Below are experts of layer 7 (counted from 0) of a mixture-of-experts language model. Rows are named router (the router's row for the expert) and show model dimensions 0-223. Each number is 50 + 12 x the weight over its row's rms, rounded and kept within 0 to 99.
After each expert's rows: "comes before" lists some tokens at least twice as common just after its tokens as in all text. This comes from a sample of Wikipedia text that the model never trained on. Tokens count by the router's weight.

# expert 80
router:66 47 47 35 58 65 56 52 42 75 45 68 46 50 52 44 52 47 39 50 37 31 34 47 63 45 32 56 33 46 37 65 56 57 27 60 47 70 38 60 43 35 69 56 53 43 44 49 24 53 51 48 47 27 68 51 55 52 67 38 46 55 68 50 46 46 35 66 49 42 43 47 43 23 17 64 47 42 65 54 61 48 59 55 46 44 48 43 37 40 65 42 31 55 53 69 38 79 47 68 48 59 61 58 74 67 52 82 50 58 61 41 52 42 66 52 52 63 75 51 50 55 47 48 57 40 69 67 50 46 67 51 55 58 41 66 45 61 35 52 43 55 56 36 48 54 36 66 36 39 68 41 44 52 52 46 29 54 40 67 63 67 52 42 67 58 54 16 37 79 27 46 38 28 61 59 54 57 63 27 44 50 55 82 44 45 63 40 56 46 34 65 33 55 42 77 45 50 40 43 64 50 44 66 59 54 54 39 52 48 50 49 41 45 56 47 53 52 44 37 54 65 54 47
comes before: ",", " and", ".", " in", ".\n\n", " were"

# expert 64
router:53 47 55 38 49 49 44 66 36 50 38 62 49 60 44 60 57 52 53 51 57 37 35 52 59 58 51 56 64 49 61 54 54 44 70 83 48 44 58 28 36 57 39 46 40 66 45 39 57 47 55 36 39 39 27 54 47 65 59 50 43 19 43 44 33 45 63 47 43 43 52 69 46 61 48 60 51 34 32 47 46 44 42 27 41 39 44 30 55 34 31 53 43 66 32 64 35 65 32 50 46 44 63 31 35 41 54 48 33 56 55 33 42 53 59 53 27 42 46 48 41 47 42 63 42 32 48 44 46 46 42 47 47 39 54 42 44 57 62 52 30 33 54 67 56 72 41 38 47 50 44 76 72 55 69 64 61 31 41 51 67 52 46 47 52 59 48 42 35 65 70 71 70 69 29 28 71 68 41 49 45 47 73 38 40 35 46 40 32 41 77 20 26 42 40 45 51 40 59 61 65 46 34 63 32 31 62 51 65 34 51 55 54 45 53 66 50 45 43 46 67 40 51 50
comes before: " of", ",", " in", " and", ".", " to"

# expert 136
router:54 39 53 62 35 42 61 35 49 37 38 59 53 61 50 62 39 54 35 50 38 47 51 39 42 39 74 49 29 33 60 48 41 64 40 66 45 44 60 72 56 59 34 51 58 42 71 30 56 63 47 58 76 61 36 32 52 32 43 24 49 40 56 47 57 62 70 46 31 49 35 62 61 58 33 50 32 56 57 58 55 60 43 69 39 63 43 77 45 57 53 43 59 54 42 63 74 59 46 46 56 52 38 47 26 62 55 54 50 36 33 54 22 39 64 50 32 41 47 44 67 60 48 51 77 43 23 46 51 59 55 59 47 64 60 33 49 47 44 45 61 54 58 43 59 50 29 74 31 62 59 56 37 64 63 33 55 52 39 57 47 43 44 56 61 50 43 64 54 44 48 71 46 79 39 34 58 55 31 58 67 53 54 32 34 64 59 60 54 43 41 41 70 59 61 22 53 31 51 30 44 56 50 57 61 52 63 49 63 55 37 60 68 32 32 33 57 47 58 48 45 49 32 44
comes before: " ", " —", " −", " +", " —;", " ."

# expert 100
router:27 65 47 29 66 52 55 42 39 46 51 35 62 52 40 52 50 38 67 49 33 55 51 51 56 26 48 57 38 62 51 41 54 50 53 69 58 45 62 68 44 68 70 51 42 67 48 42 41 56 49 53 48 24 44 30 51 57 39 55 52 16 64 30 26 73 80 42 62 50 58 68 68 53 54 55 57 46 47 51 54 51 53 48 70 66 31 53 53 38 28 42 46 50 17 23 58 38 69 44 42 58 59 49 20 45 69 41 61 74 55 53 58 45 75 53 60 31 52 43 42 46 57 37 51 55 58 51 58 55 29 66 43 52 60 71 54 41 49 45 58 42 21 45 64 39 55 63 28 67 47 62 56 46 29 55 45 43 54 42 42 49 48 52 55 48 69 50 43 55 60 55 60 67 57 42 53 35 62 50 57 65 65 39 62 44 13 58 62 41 37 52 56 49 48 41 46 53 47 47 35 59 42 54 62 27 58 58 68 50 48 60 50 53 58 52 41 47 36 77 56 48 66 51
comes before: " the", " a", " of", " his", " St", " an"

# expert 31
router:70 45 40 64 49 51 48 59 60 46 62 56 69 69 55 45 56 65 55 53 49 37 53 21 34 54 62 35 55 36 43 60 52 58 66 30 57 54 29 60 40 38 43 55 60 63 31 63 42 47 72 49 48 73 30 69 53 60 45 54 51 53 65 47 47 45 56 45 45 23 40 58 42 57 50 51 75 50 58 64 46 19 47 47 61 51 42 52 50 54 16 61 54 41 57 64 45 41 45 63 47 43 32 54 60 46 39 36 50 50 49 42 62 48 55 44 39 61 60 28 61 43 42 34 75 56 42 44 47 59 57 30 48 53 53 51 37 75 59 50 35 35 33 51 52 48 41 62 38 56 65 67 50 56 80 62 31 56 77 47 32 64 62 32 80 39 43 54 52 71 61 60 43 50 30 38 60 70 32 41 29 78 47 51 67 47 57 55 61 36 45 57 53 39 45 52 55 59 60 44 59 54 69 38 32 28 50 63 57 60 49 49 35 58 49 49 52 70 70 52 53 57 44 62
comes before: "-", "|", "==", "===", "The", " The"

# expert 148
router:58 55 25 35 50 47 67 41 59 51 50 52 72 44 45 29 71 59 52 39 26 46 52 30 44 53 47 49 42 57 45 31 64 48 48 34 51 48 44 58 39 55 40 61 45 49 41 44 22 42 58 49 40 64 27 50 50 55 28 58 20 43 63 64 38 39 48 55 64 49 30 44 50 59 48 70 54 46 62 62 51 76 71 45 62 38 57 52 73 34 36 63 49 61 50 71 51 52 61 42 36 49 43 69 51 48 42 44 68 74 74 61 74 40 49 66 49 52 61 54 43 46 58 24 56 64 60 53 38 55 52 49 63 62 68 50 40 38 48 48 46 58 44 45 51 55 46 49 34 57 51 45 44 51 53 65 61 65 67 50 60 73 52 68 37 48 60 42 61 31 52 32 49 54 51 51 44 69 57 61 39 53 25 67 42 36 66 43 47 12 53 31 48 53 25 54 33 50 53 34 51 77 57 73 48 40 34 46 57 39 67 52 25 44 42 49 52 59 43 65 44 42 57 59
comes before: " The", "The", "===", "==", " In", "In"

# expert 43
router:28 56 54 38 32 53 48 52 42 59 36 61 44 53 55 49 53 38 31 52 61 45 34 48 24 43 65 53 62 63 43 69 30 60 75 54 48 57 43 53 52 56 48 60 38 61 49 61 30 60 36 52 62 36 43 55 51 60 65 64 55 51 48 43 61 40 68 38 27 40 53 78 75 41 74 46 62 45 51 51 46 51 43 40 50 59 54 53 54 47 57 73 39 37 65 48 57 56 49 48 53 80 51 58 63 60 65 64 40 28 48 47 35 49 44 61 40 49 53 42 33 50 47 50 47 47 60 38 40 39 41 66 59 48 57 40 44 57 44 48 55 59 33 55 36 64 38 52 32 58 40 32 51 48 39 54 63 72 40 50 59 51 41 73 34 41 52 32 30 64 47 41 53 54 45 61 53 75 32 65 55 53 59 75 24 44 40 38 45 75 63 75 57 39 70 70 30 54 35 70 54 39 60 55 44 48 42 50 53 38 25 68 49 59 43 37 57 35 74 65 64 47 79 38
comes before: ",", " |", "\n", ".", " (", " City"

# expert 110
router:61 68 44 82 47 56 58 51 56 51 61 56 64 45 53 31 49 49 53 61 43 28 52 40 60 76 61 19 43 50 35 59 26 58 45 41 28 36 48 54 43 50 49 41 60 62 46 46 36 60 48 54 43 60 44 40 42 53 59 51 68 55 47 47 41 42 52 78 49 27 73 40 39 55 51 51 42 57 41 49 72 37 57 36 67 74 44 35 60 35 47 51 61 48 69 46 13 46 54 56 45 64 44 52 53 36 38 41 53 46 51 50 60 62 50 27 43 50 45 47 58 50 53 41 55 43 17 34 39 44 38 44 47 64 64 42 50 63 55 35 36 26 39 53 59 51 66 47 75 64 57 53 52 59 60 47 39 50 65 76 62 67 51 61 68 24 58 42 44 43 34 55 44 54 53 49 39 48 48 54 51 50 40 45 51 46 64 64 75 51 53 49 27 61 48 73 52 47 55 64 77 60 73 35 35 46 56 60 49 46 55 55 43 52 32 47 64 71 54 69 23 51 41 70
comes before: "-", "|", "|---|---|---|---|\n", "|---|---|---|---|---|---|\n", "|---|---|---|---|---|\n", "|---|---|---|\n"

# expert 113
router:56 58 77 46 32 42 39 32 40 38 54 52 47 41 64 35 46 57 48 50 59 17 61 41 40 54 45 58 52 42 60 61 45 40 38 30 41 49 36 36 65 48 51 60 41 56 50 71 33 59 60 56 64 56 68 28 63 31 46 46 45 42 48 50 50 57 29 57 54 62 49 48 40 57 61 43 48 53 48 32 47 43 42 45 81 50 43 71 60 27 65 58 40 20 39 40 66 38 68 51 68 55 47 32 42 61 58 46 42 61 55 52 83 52 55 49 46 54 48 42 49 75 63 72 42 35 63 42 55 52 54 17 40 51 50 50 37 44 50 43 50 58 52 58 61 61 60 32 36 70 47 53 64 75 43 30 51 26 24 52 72 51 50 47 43 39 45 60 52 47 38 52 31 59 76 49 35 50 53 66 66 44 50 47 66 72 61 63 42 33 47 57 56 54 27 52 49 73 42 53 56 56 61 33 42 58 40 42 30 63 63 39 64 55 48 60 57 48 38 40 52 36 46 31
comes before: "0", ".", "9", "6", "5", "7"

# expert 52
router:40 50 51 58 24 17 55 52 52 52 40 57 48 45 54 49 46 22 53 47 40 12 63 39 73 67 76 60 56 44 63 42 44 49 44 60 51 65 59 63 65 48 19 64 50 53 64 64 59 34 61 45 60 41 47 58 76 51 44 40 40 49 61 66 64 37 54 67 36 39 28 42 64 44 41 55 69 40 59 43 53 56 34 51 30 49 58 57 31 34 47 36 50 54 40 56 57 60 47 72 47 57 41 43 52 59 48 54 50 33 33 44 58 34 28 66 56 53 57 56 58 49 53 34 52 39 37 51 55 34 44 61 45 37 54 60 28 41 38 63 59 53 46 43 56 63 49 66 47 68 37 57 41 55 57 45 45 40 28 57 54 42 55 58 36 54 14 55 51 53 51 59 48 65 67 47 79 54 41 51 33 73 55 53 41 55 41 57 50 66 61 53 53 70 79 56 64 51 45 58 45 78 54 54 63 41 69 56 38 40 50 44 46 32 56 57 64 37 67 41 49 61 36 41
comes before: " |", "–", ")\n", "\n", ")", "),"

# expert 74
router:47 53 75 47 51 53 25 47 53 40 44 61 34 44 51 68 38 47 48 41 49 38 59 40 34 54 66 60 33 42 53 34 54 41 55 34 58 50 56 46 81 36 60 47 58 69 47 58 50 60 58 53 60 37 76 56 62 53 37 70 59 40 37 50 46 58 58 65 49 62 50 50 49 34 47 61 71 59 54 47 58 31 21 46 47 66 40 45 48 54 51 59 15 65 33 37 51 38 38 67 79 61 62 41 41 65 43 73 50 37 68 65 42 72 69 55 37 39 44 55 38 58 43 49 53 65 61 36 42 36 43 41 19 75 61 39 41 49 51 64 41 50 26 58 64 46 67 33 59 56 51 49 43 67 74 40 53 37 57 52 33 58 49 57 50 52 34 37 60 47 37 44 30 42 46 36 37 35 57 38 76 33 63 61 64 52 31 62 66 52 50 56 37 56 57 35 61 46 55 54 35 41 39 50 56 51 60 43 53 54 34 46 39 49 37 27 48 49 64 44 43 52 38 67
comes before: " •", "1", ")\n", "2", ")\n\n", "DST"

# expert 50
router:74 54 39 59 37 52 54 35 52 60 65 62 76 58 26 43 35 54 21 51 54 62 49 50 43 44 74 36 59 50 49 52 54 40 59 49 45 44 21 64 50 39 41 52 73 38 41 56 64 44 50 82 56 29 43 44 33 64 40 41 61 57 41 68 70 50 49 63 50 52 36 25 36 67 61 61 83 47 48 58 53 38 48 62 51 39 52 43 55 38 60 46 62 39 52 48 44 56 32 37 58 32 50 64 63 51 73 48 51 73 63 46 55 56 49 57 71 44 64 50 41 29 53 62 24 45 40 53 33 66 28 59 46 40 64 53 41 48 66 47 49 61 57 40 51 58 53 42 59 45 46 55 30 70 43 46 49 62 64 42 60 57 41 33 40 53 52 43 42 44 50 63 46 63 39 47 27 46 43 44 27 80 45 61 45 59 48 56 46 52 27 51 56 38 39 60 37 62 52 47 57 47 54 45 42 72 58 47 37 43 53 27 54 38 38 43 31 58 59 53 29 59 16 54
comes before: "=", " ", "==", "The", "===", " \""

# expert 124
router:52 38 54 59 39 58 58 46 40 27 48 46 00 23 45 53 62 54 58 54 57 73 44 50 52 60 41 28 37 39 57 52 35 57 69 55 50 52 63 75 61 39 61 52 33 57 58 48 63 35 49 56 54 59 49 42 64 51 59 57 44 35 51 50 53 43 31 65 60 40 41 54 44 46 56 48 47 36 56 50 46 48 17 64 50 64 42 48 54 55 41 51 49 37 40 46 42 52 60 48 49 37 58 56 49 51 46 52 64 43 52 67 40 43 38 56 30 48 49 27 45 84 65 50 45 33 51 38 49 64 51 13 53 69 58 45 54 33 50 63 56 63 52 50 57 52 50 47 45 68 34 67 53 19 44 26 47 40 46 54 52 43 40 54 18 30 53 58 48 54 49 29 57 64 60 58 58 65 65 61 59 42 65 47 52 46 41 59 69 43 54 66 52 59 46 35 53 44 34 56 50 60 48 22 41 47 61 52 56 66 32 64 65 68 38 55 35 66 61 48 49 47 28 52
comes before: "0", "1", "3", "2", "6", "4"

# expert 29
router:52 44 51 37 40 62 50 47 39 65 40 48 51 44 22 46 62 45 48 60 43 43 39 44 42 50 44 64 52 44 41 55 46 38 43 37 43 64 44 38 43 47 54 49 61 44 52 45 47 39 53 50 69 28 13 52 47 55 48 40 66 45 58 36 55 40 55 34 66 30 78 49 64 43 64 55 51 56 66 73 35 45 48 57 33 59 40 38 46 31 37 84 38 65 57 55 55 31 44 59 51 65 60 60 61 48 38 58 60 46 61 36 57 61 31 62 59 32 56 53 65 55 42 56 46 40 53 54 49 48 65 58 47 73 68 45 63 51 58 64 34 48 45 71 50 53 31 64 48 64 42 69 52 59 48 51 55 89 25 84 55 58 74 74 57 51 33 36 30 55 58 70 52 58 31 52 72 42 49 49 39 55 49 40 31 45 59 41 41 49 54 50 34 64 44 51 44 51 50 57 52 60 56 75 45 48 54 42 38 34 36 64 40 46 63 52 45 38 38 74 62 73 50 35
comes before: ",", "\n", " (", ".", " and", ".\n\n"

# expert 26
router:34 36 53 38 50 37 55 35 50 43 46 62 48 64 55 23 44 52 55 47 31 63 33 37 42 65 57 44 47 46 62 36 48 63 59 66 48 34 33 63 52 48 41 37 56 37 58 46 54 40 05 66 57 62 41 43 41 56 62 59 52 53 47 61 58 64 75 35 37 61 41 59 53 51 48 58 61 40 36 67 51 52 61 59 58 56 57 70 69 50 41 48 50 53 57 32 51 41 37 38 58 72 57 42 60 31 42 38 43 27 39 30 50 32 38 54 63 41 50 36 62 46 50 38 68 60 39 32 63 56 44 57 28 64 46 47 27 53 28 54 61 49 43 50 62 60 43 62 43 34 54 55 41 66 54 40 51 54 53 36 68 48 41 37 41 43 81 47 63 63 33 79 64 54 45 43 40 41 51 57 51 62 53 57 58 75 50 55 24 28 34 46 73 56 36 19 57 53 41 52 63 44 47 76 50 60 51 32 56 67 47 43 51 54 54 48 33 47 55 68 45 66 42 58
comes before: " ", " —", " Chevrolet", " $", " N", " W"

# expert 69
router:57 52 48 81 62 43 47 41 47 37 64 49 48 36 51 51 31 57 33 31 53 53 38 39 50 37 38 52 51 50 47 47 49 48 40 57 47 62 55 51 46 60 48 58 67 31 62 63 68 48 52 34 50 51 45 49 49 71 65 59 56 40 59 72 37 70 57 46 63 49 31 48 57 37 24 53 49 62 48 53 49 33 26 45 69 70 47 50 33 43 46 31 59 38 55 27 57 55 51 24 37 51 51 40 46 68 71 54 45 45 70 57 47 46 64 64 65 38 49 34 29 42 54 68 58 54 57 30 37 53 49 40 78 52 47 75 40 58 28 39 69 37 45 31 60 57 57 64 47 52 43 51 50 64 40 60 46 77 48 32 61 38 39 68 60 56 72 44 42 52 54 43 52 46 53 52 61 25 48 48 61 26 41 67 64 48 60 41 68 61 48 63 62 36 62 23 45 56 75 56 79 54 38 61 54 26 60 44 60 47 41 64 50 81 58 53 45 61 42 48 53 52 47 43
comes before: " ", " the", " June", " March", " August", " July"

# expert 19
router:35 66 56 45 66 69 36 54 59 62 39 34 59 49 44 53 64 58 55 26 47 45 41 51 62 53 68 66 82 42 61 52 48 48 47 55 46 51 38 62 41 39 50 27 63 45 62 61 63 50 43 60 54 38 43 44 20 61 29 67 26 37 48 44 46 35 71 56 44 61 52 46 75 69 58 45 43 66 48 70 51 47 46 36 23 69 41 57 68 49 53 61 58 54 48 44 51 45 42 26 75 42 45 41 74 37 61 44 63 57 44 53 78 44 47 46 41 50 45 41 57 42 47 73 52 40 31 35 53 51 33 60 63 60 44 59 58 19 71 64 50 44 57 65 46 50 42 41 40 44 34 49 75 46 68 51 59 52 49 60 53 26 21 65 41 49 46 46 29 55 44 59 57 39 58 37 59 39 57 26 41 38 42 51 48 36 39 52 38 45 67 52 42 60 67 60 58 54 52 41 43 51 37 49 56 53 37 61 56 46 15 34 37 40 48 37 43 48 40 44 48 30 54 47
comes before: ",", "\"", " in", " (", " and", " to"

# expert 88
router:61 39 51 67 72 41 60 50 53 34 31 50 47 54 69 46 51 41 39 54 55 39 46 36 81 46 46 43 39 52 32 31 42 57 55 45 44 44 58 70 47 64 21 57 40 37 44 62 39 45 69 43 33 58 34 59 57 33 44 52 23 40 32 45 67 36 63 53 41 42 41 43 72 53 58 36 41 42 42 45 48 41 52 39 69 70 48 58 58 33 47 51 63 49 38 60 51 48 42 67 61 50 42 55 67 68 48 71 50 40 42 45 45 58 55 46 37 43 59 43 43 42 59 68 48 53 56 61 64 83 57 39 45 48 52 29 57 44 47 41 65 56 63 34 53 43 56 60 44 38 46 49 30 42 55 49 61 83 81 30 63 35 49 50 49 46 46 57 58 63 73 38 52 50 54 31 41 61 59 68 43 63 68 57 66 70 53 61 66 39 73 65 62 43 65 58 51 67 51 23 45 26 35 56 48 48 64 26 64 30 65 42 57 56 51 58 50 53 59 65 57 56 51 59
comes before: " ", " USA", " \"", " FRA", " TKO", " ITF"

# expert 2
router:62 36 60 57 57 56 40 31 68 57 25 68 38 51 41 21 57 39 52 59 43 49 36 53 24 31 52 37 36 47 57 47 45 59 58 46 50 59 51 63 36 52 49 64 51 60 33 56 52 55 46 42 57 34 45 58 29 77 44 45 38 47 38 47 35 37 65 32 64 45 62 62 70 51 77 54 55 51 44 50 64 52 45 29 46 73 45 21 54 49 61 58 39 48 51 55 48 65 60 52 28 52 36 74 49 62 53 65 71 71 58 56 70 48 49 61 52 39 61 44 37 38 29 62 50 57 72 40 48 40 55 65 57 40 51 42 38 51 39 51 57 34 50 66 47 50 52 47 46 45 40 45 62 47 69 67 80 41 56 66 42 56 36 52 71 36 62 45 35 67 53 62 40 40 50 22 56 49 59 39 36 64 66 42 28 57 26 56 51 48 46 64 40 35 57 53 60 46 55 65 44 53 58 52 14 53 52 53 48 32 55 40 76 56 21 53 51 43 55 52 55 58 42 44
comes before: " of", ",", " (", " in", "\n", " and"

# expert 24
router:38 51 42 58 52 66 58 63 55 53 52 65 62 51 46 34 41 48 39 31 53 42 16 35 46 62 53 70 20 57 48 43 63 55 31 26 60 56 42 60 40 47 51 48 49 55 54 56 39 45 79 51 34 43 76 48 56 56 39 60 58 27 68 50 55 39 46 58 52 70 42 47 39 57 53 48 40 63 24 90 64 64 44 50 63 64 56 61 53 50 41 50 51 35 37 52 52 45 48 50 40 49 54 48 36 61 33 45 45 71 46 37 73 63 49 48 63 21 49 40 28 46 50 67 56 64 46 35 41 52 71 52 63 48 63 36 43 50 40 40 36 56 55 41 23 43 63 52 53 39 41 66 63 51 41 55 45 47 59 54 54 38 71 62 53 53 84 56 42 42 53 43 32 23 58 58 43 32 77 63 67 49 68 53 55 53 60 35 38 52 55 59 70 59 33 48 63 56 46 66 70 43 52 60 38 36 50 47 59 43 46 48 68 31 42 50 32 35 54 50 48 42 49 43
comes before: " the", " a", " his", " their", " an", " its"

# expert 13
router:45 65 53 44 57 44 58 35 42 38 40 51 36 43 34 17 53 39 39 52 61 42 55 54 60 31 67 55 31 33 46 56 48 75 69 57 52 70 52 64 52 56 52 51 43 74 66 66 50 32 67 41 63 54 36 35 34 41 53 50 47 60 51 40 45 57 30 59 49 59 49 33 55 38 45 58 36 48 47 44 50 51 38 51 86 43 62 58 49 53 62 57 55 72 36 66 59 37 65 55 31 58 46 40 50 30 55 24 51 41 31 39 36 54 81 51 52 67 44 54 36 55 39 36 50 55 45 66 56 70 73 54 48 53 52 48 25 43 43 34 53 48 48 57 44 59 63 62 49 37 48 38 42 46 46 44 42 45 44 45 31 48 52 44 52 59 56 71 63 46 79 46 46 35 51 53 45 43 21 76 73 45 66 69 67 59 55 50 46 24 55 37 42 63 60 57 44 48 76 51 30 54 57 52 54 49 67 66 65 48 68 55 75 42 58 56 32 50 50 51 44 28 49 50
comes before: " ", " Total", " \"", " MF", " DF", " FW"

# expert 79
router:47 25 42 46 62 41 36 45 59 50 64 46 37 52 53 48 53 56 46 46 33 62 35 51 29 25 51 29 69 40 42 15 62 52 70 37 66 50 51 52 40 46 52 47 57 43 58 67 22 39 54 36 44 64 50 45 52 64 45 61 62 54 38 47 52 45 75 39 51 49 38 24 36 52 53 63 67 58 69 35 63 48 49 41 57 29 57 52 69 69 51 63 17 45 47 35 32 55 52 51 34 49 45 43 55 54 40 42 50 42 38 62 55 52 68 31 45 49 35 54 23 55 58 58 32 46 45 41 28 44 42 76 61 57 80 46 42 56 47 37 51 37 34 60 66 66 31 47 50 46 38 44 60 67 50 58 56 59 55 45 53 57 73 47 66 64 38 49 48 50 48 27 46 47 51 46 17 38 51 28 65 55 54 61 63 46 43 48 48 49 54 68 63 39 60 47 28 43 71 65 47 51 38 67 62 41 45 49 56 44 57 44 43 42 39 55 50 68 51 62 48 62 52 83
comes before: " ", " Party", " Year", " No", " Candidate", " Pos"

# expert 14
router:65 61 68 51 61 51 55 74 50 39 69 58 67 36 62 69 57 30 41 62 45 33 47 53 41 47 55 61 29 54 55 47 71 38 40 51 47 49 65 60 45 56 63 51 62 50 42 51 49 52 50 52 32 42 71 43 72 51 16 41 28 41 47 60 47 32 40 53 33 45 59 46 55 34 56 40 59 59 31 60 49 46 52 54 63 46 51 41 44 37 33 50 53 61 35 58 64 51 35 49 43 74 56 48 47 56 46 43 42 64 58 34 44 37 48 61 50 49 27 38 36 73 43 55 48 57 54 60 55 53 23 47 16 27 43 55 61 48 47 37 62 58 46 50 41 46 79 51 71 55 27 73 30 66 62 35 50 71 58 38 14 49 15 61 63 49 50 50 32 30 60 45 57 41 51 50 44 44 55 53 46 55 45 68 78 48 51 75 68 39 50 54 54 64 38 36 38 61 44 62 53 45 47 36 47 45 53 47 67 61 56 35 41 44 39 45 60 58 50 60 42 56 43 37
comes before: " the", " by", " in", " a", " on", " as"

# expert 10
router:43 58 36 59 40 54 57 33 58 36 41 24 59 39 53 48 67 56 43 58 48 59 43 41 65 29 75 78 60 48 57 43 46 68 61 33 71 38 64 63 47 64 42 26 40 66 62 52 71 58 58 61 54 46 34 38 41 60 54 47 47 79 58 49 42 69 55 47 55 48 34 40 47 70 46 38 49 37 47 37 55 58 53 43 40 45 30 59 63 40 60 40 73 33 46 51 46 20 58 41 42 42 51 40 28 19 59 42 49 52 44 63 43 53 47 52 26 55 59 56 42 35 49 69 42 40 40 42 76 56 50 37 75 59 51 42 60 57 36 45 34 54 35 33 58 43 49 48 36 54 48 32 26 57 45 47 43 36 65 72 49 45 60 30 32 39 71 34 54 36 72 44 55 48 52 58 36 49 38 40 49 42 45 61 54 42 48 58 56 56 35 64 53 68 45 42 31 61 37 62 50 33 53 45 56 28 52 48 59 64 83 39 36 57 45 47 56 48 43 46 36 68 42 52
comes before: "1", "2", " |", "3", "4", "5"

# expert 28
router:66 36 43 47 34 36 56 40 33 49 69 48 51 56 53 61 50 49 72 70 56 60 40 48 57 58 44 51 41 52 46 55 52 40 45 62 32 55 46 51 35 24 44 42 44 44 42 37 71 61 47 61 34 55 37 68 25 70 80 58 54 45 47 61 38 47 51 43 39 59 47 60 49 43 55 65 28 44 34 33 63 49 35 35 62 48 47 37 53 25 44 72 47 56 66 43 41 76 51 53 20 41 11 42 30 63 43 61 71 31 62 67 46 53 42 65 47 24 60 51 38 42 51 50 52 48 57 39 66 69 59 37 72 49 43 55 53 45 51 43 61 48 53 64 39 63 35 45 53 50 42 63 47 41 56 49 56 51 60 60 44 51 46 55 52 63 23 70 29 63 35 35 54 51 43 42 67 62 50 45 62 52 38 35 65 33 68 52 39 80 53 51 36 23 54 38 51 35 45 58 42 38 52 45 40 70 37 32 40 52 53 51 54 43 43 59 44 51 61 33 52 42 66 44
comes before: ",", " and", " of", "'s", ".\n\n", "s"

# expert 78
router:47 55 45 52 43 39 44 32 45 39 35 49 39 64 51 63 37 39 37 37 63 27 51 40 51 48 50 62 48 31 45 64 58 38 25 42 52 51 59 76 45 53 46 56 61 57 46 66 53 54 55 54 49 64 67 66 68 46 62 40 53 54 51 39 63 34 48 36 21 50 54 42 45 50 47 58 60 36 49 29 43 70 56 57 51 52 65 54 23 40 66 59 49 16 59 43 64 38 46 63 63 49 48 39 34 39 33 45 57 49 38 23 33 41 60 45 37 66 50 43 48 66 33 52 52 38 44 53 36 41 52 60 43 36 66 70 38 69 57 66 57 48 55 58 58 45 57 58 47 68 45 66 18 51 48 41 55 45 30 42 33 58 73 66 48 61 63 69 39 66 42 35 60 46 51 64 61 72 61 58 54 55 52 44 67 62 64 47 68 58 53 49 51 75 49 53 39 38 46 56 54 99 31 42 54 46 65 25 51 54 64 43 58 46 55 62 48 29 49 43 60 47 53 48
comes before: "5", "4", "3", "6", "0", " |"

# expert 143
router:48 44 36 64 47 49 45 44 36 65 39 43 47 45 59 54 46 43 51 69 60 26 36 62 32 51 48 50 50 57 59 52 57 51 63 57 52 47 49 51 37 51 51 48 57 43 42 59 53 53 41 31 50 54 38 77 50 67 70 49 46 44 62 47 64 58 66 40 60 48 45 58 47 50 47 66 60 61 56 43 35 64 25 65 76 52 50 47 54 21 42 56 33 13 51 62 27 53 41 54 41 37 38 49 49 44 62 60 70 49 45 55 48 44 51 60 40 43 69 40 49 43 60 36 31 48 58 67 42 63 42 42 54 56 35 61 48 50 63 38 75 38 56 79 29 38 37 37 35 47 34 38 50 51 41 59 63 50 29 49 57 27 45 68 46 45 54 41 33 34 44 65 58 47 83 44 78 56 54 80 54 55 63 44 58 44 66 49 14 52 60 52 57 59 39 63 52 70 45 63 51 39 56 44 53 54 46 53 26 35 43 43 65 66 33 59 63 22 60 32 40 40 48 46
comes before: ",", ".", " and", "'s", " in", ".\n\n"

# expert 106
router:46 43 70 47 56 39 34 38 70 45 46 52 52 48 57 51 68 53 59 66 56 60 75 48 46 45 46 51 53 36 63 38 51 40 41 44 59 45 62 63 58 53 53 51 65 45 53 47 49 55 70 57 55 40 56 47 64 49 29 79 61 52 47 55 55 51 24 36 28 43 55 54 48 60 75 31 39 30 23 49 43 58 37 77 71 58 53 44 46 48 46 30 44 58 40 31 44 54 58 51 48 54 54 40 51 64 37 33 56 30 61 36 51 40 49 50 45 43 64 59 51 58 40 56 29 42 39 60 71 28 45 46 71 41 39 44 56 38 60 47 47 51 57 38 31 55 60 47 65 38 36 56 48 65 53 09 33 58 75 61 29 61 38 49 55 57 47 43 62 41 44 59 55 41 74 64 63 25 47 45 58 38 54 44 76 50 27 42 57 38 49 59 28 65 37 42 56 45 62 66 34 55 66 51 63 83 51 49 39 46 42 61 51 47 66 36 44 63 46 43 47 49 80 60
comes before: " the", ":", " birth", " office", " Historic", " arms"

# expert 5
router:59 59 38 57 42 47 54 41 50 47 77 40 51 58 52 07 56 43 30 58 63 32 60 35 60 47 48 51 37 57 45 38 42 50 49 41 49 32 50 49 54 52 61 39 47 64 44 36 59 35 45 55 40 35 74 54 41 43 59 48 49 32 56 59 54 38 55 44 47 47 23 71 53 56 46 42 48 45 20 65 59 56 17 55 65 55 46 55 56 51 65 43 40 47 48 59 43 50 26 40 69 23 41 44 46 60 77 58 63 43 54 54 56 62 37 66 46 64 31 27 44 57 82 49 35 59 58 39 31 63 45 51 50 52 47 39 57 29 45 52 79 50 61 36 31 36 57 39 41 33 40 63 43 50 76 42 32 48 64 62 62 55 47 45 59 43 57 53 66 62 58 29 41 42 38 40 70 41 75 58 67 52 42 68 33 50 59 63 47 44 61 59 57 50 38 44 39 45 53 46 46 55 44 53 67 38 41 59 66 38 63 48 39 43 53 26 45 33 62 54 55 62 37 62
comes before: "1", "2", "3", " |\n", "4", "5"